config.yaml
hidden_size: 160
router_score: "softmax"
lr_router: 0.00033
norm_place: "pre"
optimizer: "muon_variant"
warmup_steps: 200
Below are experts of layer 5 (counted from 0) of a mixture-of-experts language model. Rows are named router (the router's row for the expert) and show model dimensions 0-79. Each number is 128 + 32 x the weight over its row's rms, rounded and kept within 0 to 255. Numbers have three digits each.
After each expert's rows: "comes after" lists some tokens at least twice as common just before its tokens as in all text. This comes from a sample of Wikipedia text that the model never trained on. Tokens count by the router's weight.

# expert 61
router:161146104168111073087145141099140150159174124120137138081110152137152077103094151139160152104097146123132149076162089146165103128143153091173144129124141177132110183104189132113132165112128152106152112105072156117180127140075109148106132172
comes after: ".", " and", "==", " of", " to", " by"

# expert 23
router:182132115115122099161187139060131166150153097126130128083148148145177089114078116148195150111089171109108190101144088145150111112139155127135172112082154153154102158096156141111131154096126157080164131095127181117179175126098109118105085190
comes after: "\n", " at", "ed", " for", " 6", " from"

# expert 47
router:151153105146086087123153153079155152148140106087175107117166138165170104084125096174255170095106150098154179096119088183148095093122155113141167075091170140162111139096155150096161129118158154117153087089121163105162198101153123147065151122
comes after: " |", "\n", ")", ";", " ", "\n "

# expert 58
router:157146078123105095176170162086155168148121102079152125125151168150147063105075105165145169092103136098104150145156115159163120101145172116168136090122134153151084137081131131094155175088148175118157085097097184126180070091099096148121104164
comes after: "\n", "s", " T", "ation", " University", "ion"

# expert 9
router:150124104128100093127164172095147127177154074090159125120178169165164080100094091143078145116103164064104195118154096172143086084156117118163142088109174131134078167141141122101173127119129153112150092081113151086159158096094113144076113144
comes after: " the", "\n", " c", "|", " C", " his"

# expert 12
router:149178100147092110163157154106157152164151098069172123137123122158154100076121103155100183092109117093121162093140102153176078082168140107149162071108127169189099170090141159099129162093135148110160076123104155070145231101107078173133098154
comes after: ".", " |", " (", "|", " New", ")."

# expert 0
router:145148109088073100221148131117151157152137097106144085109150146140122092111122117138109161098102145105115152100197135169156094095179166153161179088103162172148101146093150155109155164133127164123169111099087149112177177086111094163110105152
comes after: " |", "|", " J", ";", "N", " beh"

# expert 48
router:168169110169100144203155156116135143160153090088148118102138156162163097117128089169129133110093181086092150128155116170142108095151139091158137071112164141149093144087152151122159151099172158103123103114106158103148128056122101166128121146
comes after: "\n", " the", " a", "-", "'s", " his"

# expert 3
router:168136129109129099036175144141161161136129077093165115125147182158141102077129106114165141084091162102104125100147084152161130113159160075135119100109135148154097156114130157097134170103176113082122095120102120090143154085130114173091085155
comes after: " |", " ", " It", " it", " ·", " which"

# expert 24
router:131201076132106081117166138117143198138133109073170094117145170171102084111046082167162147100114178103072158094127121145140077104189182119187133085106167142193074148089147139125143157080172151117165151110098146120153119096119136167156090133
comes after: ".", "-", " \"", " (", ":", " No"

# expert 11
router:170125098158091110171136157125177157162144083119128102093126146147165094104099105159154129087094137152121164058174118158165080126139162082148154086103150123167094134099168153113162156099176149093135108117097183076173173087100108162124106186
comes after: " |", " the", "|", " P", " and", " C"

# expert 60
router:172171108125095084150169139128161166154176110126125091113159138148125108105096130170221147113109140109090148111135115129154061099147143112164138106101148161165099162116143185101140157083163187092159114140077133101125125132065098188095095128
comes after: "\n", " well", " However", " own", " wh", " serv"

# expert 25
router:148156128113107132167208160106129161140145123110167109103154172154155161106103100132083132115106176080128162117145089164172112107137168105173168098109153174110094156122156154086153154113158120086122108121097148120139210078108089186102103102
comes after: "\n", ",", "|", "===", " and", "=="

# expert 41
router:167126110109081114118153159102154165149172095099170079155103154118130119119106087133108175083095182118099158115170134126140142096152123092135137100141142153161124199098178180157153134123140125071148124093114138090163169083098107158106126177
comes after: " |", "\n", ".", ")", " L", " 0"

# expert 27
router:135129093171096101195166149095129147128144078084145094098169145144129095087078113166033161164124146095093155106163100169156083074157159141166106084111153149112098137089137166136164148117157133113141073090082145129123141100108108161102092184
comes after: "|", " |", ":", " November", " October", ";"

# expert 59
router:163166116121106109103164170115156154135163120085160079087176168142155074118128094122049160129105134128095140109146087129133099126158144127173130067107138172160085157096186158090165138090141151098144142106096138104165093109148112116106097129
comes after: ".", "\n", " A", "==", "===", " =="

# expert 44
router:139140116144098113003134158097127143157160088088152113103162159161136123106123104142141147080114152114109138092153092167153082101164138083159141115088142161148115165071145146119135139102136138133152084101118157129155116085089092129104093155
comes after: "\n", " ", "\n ", "}", " was", " 1"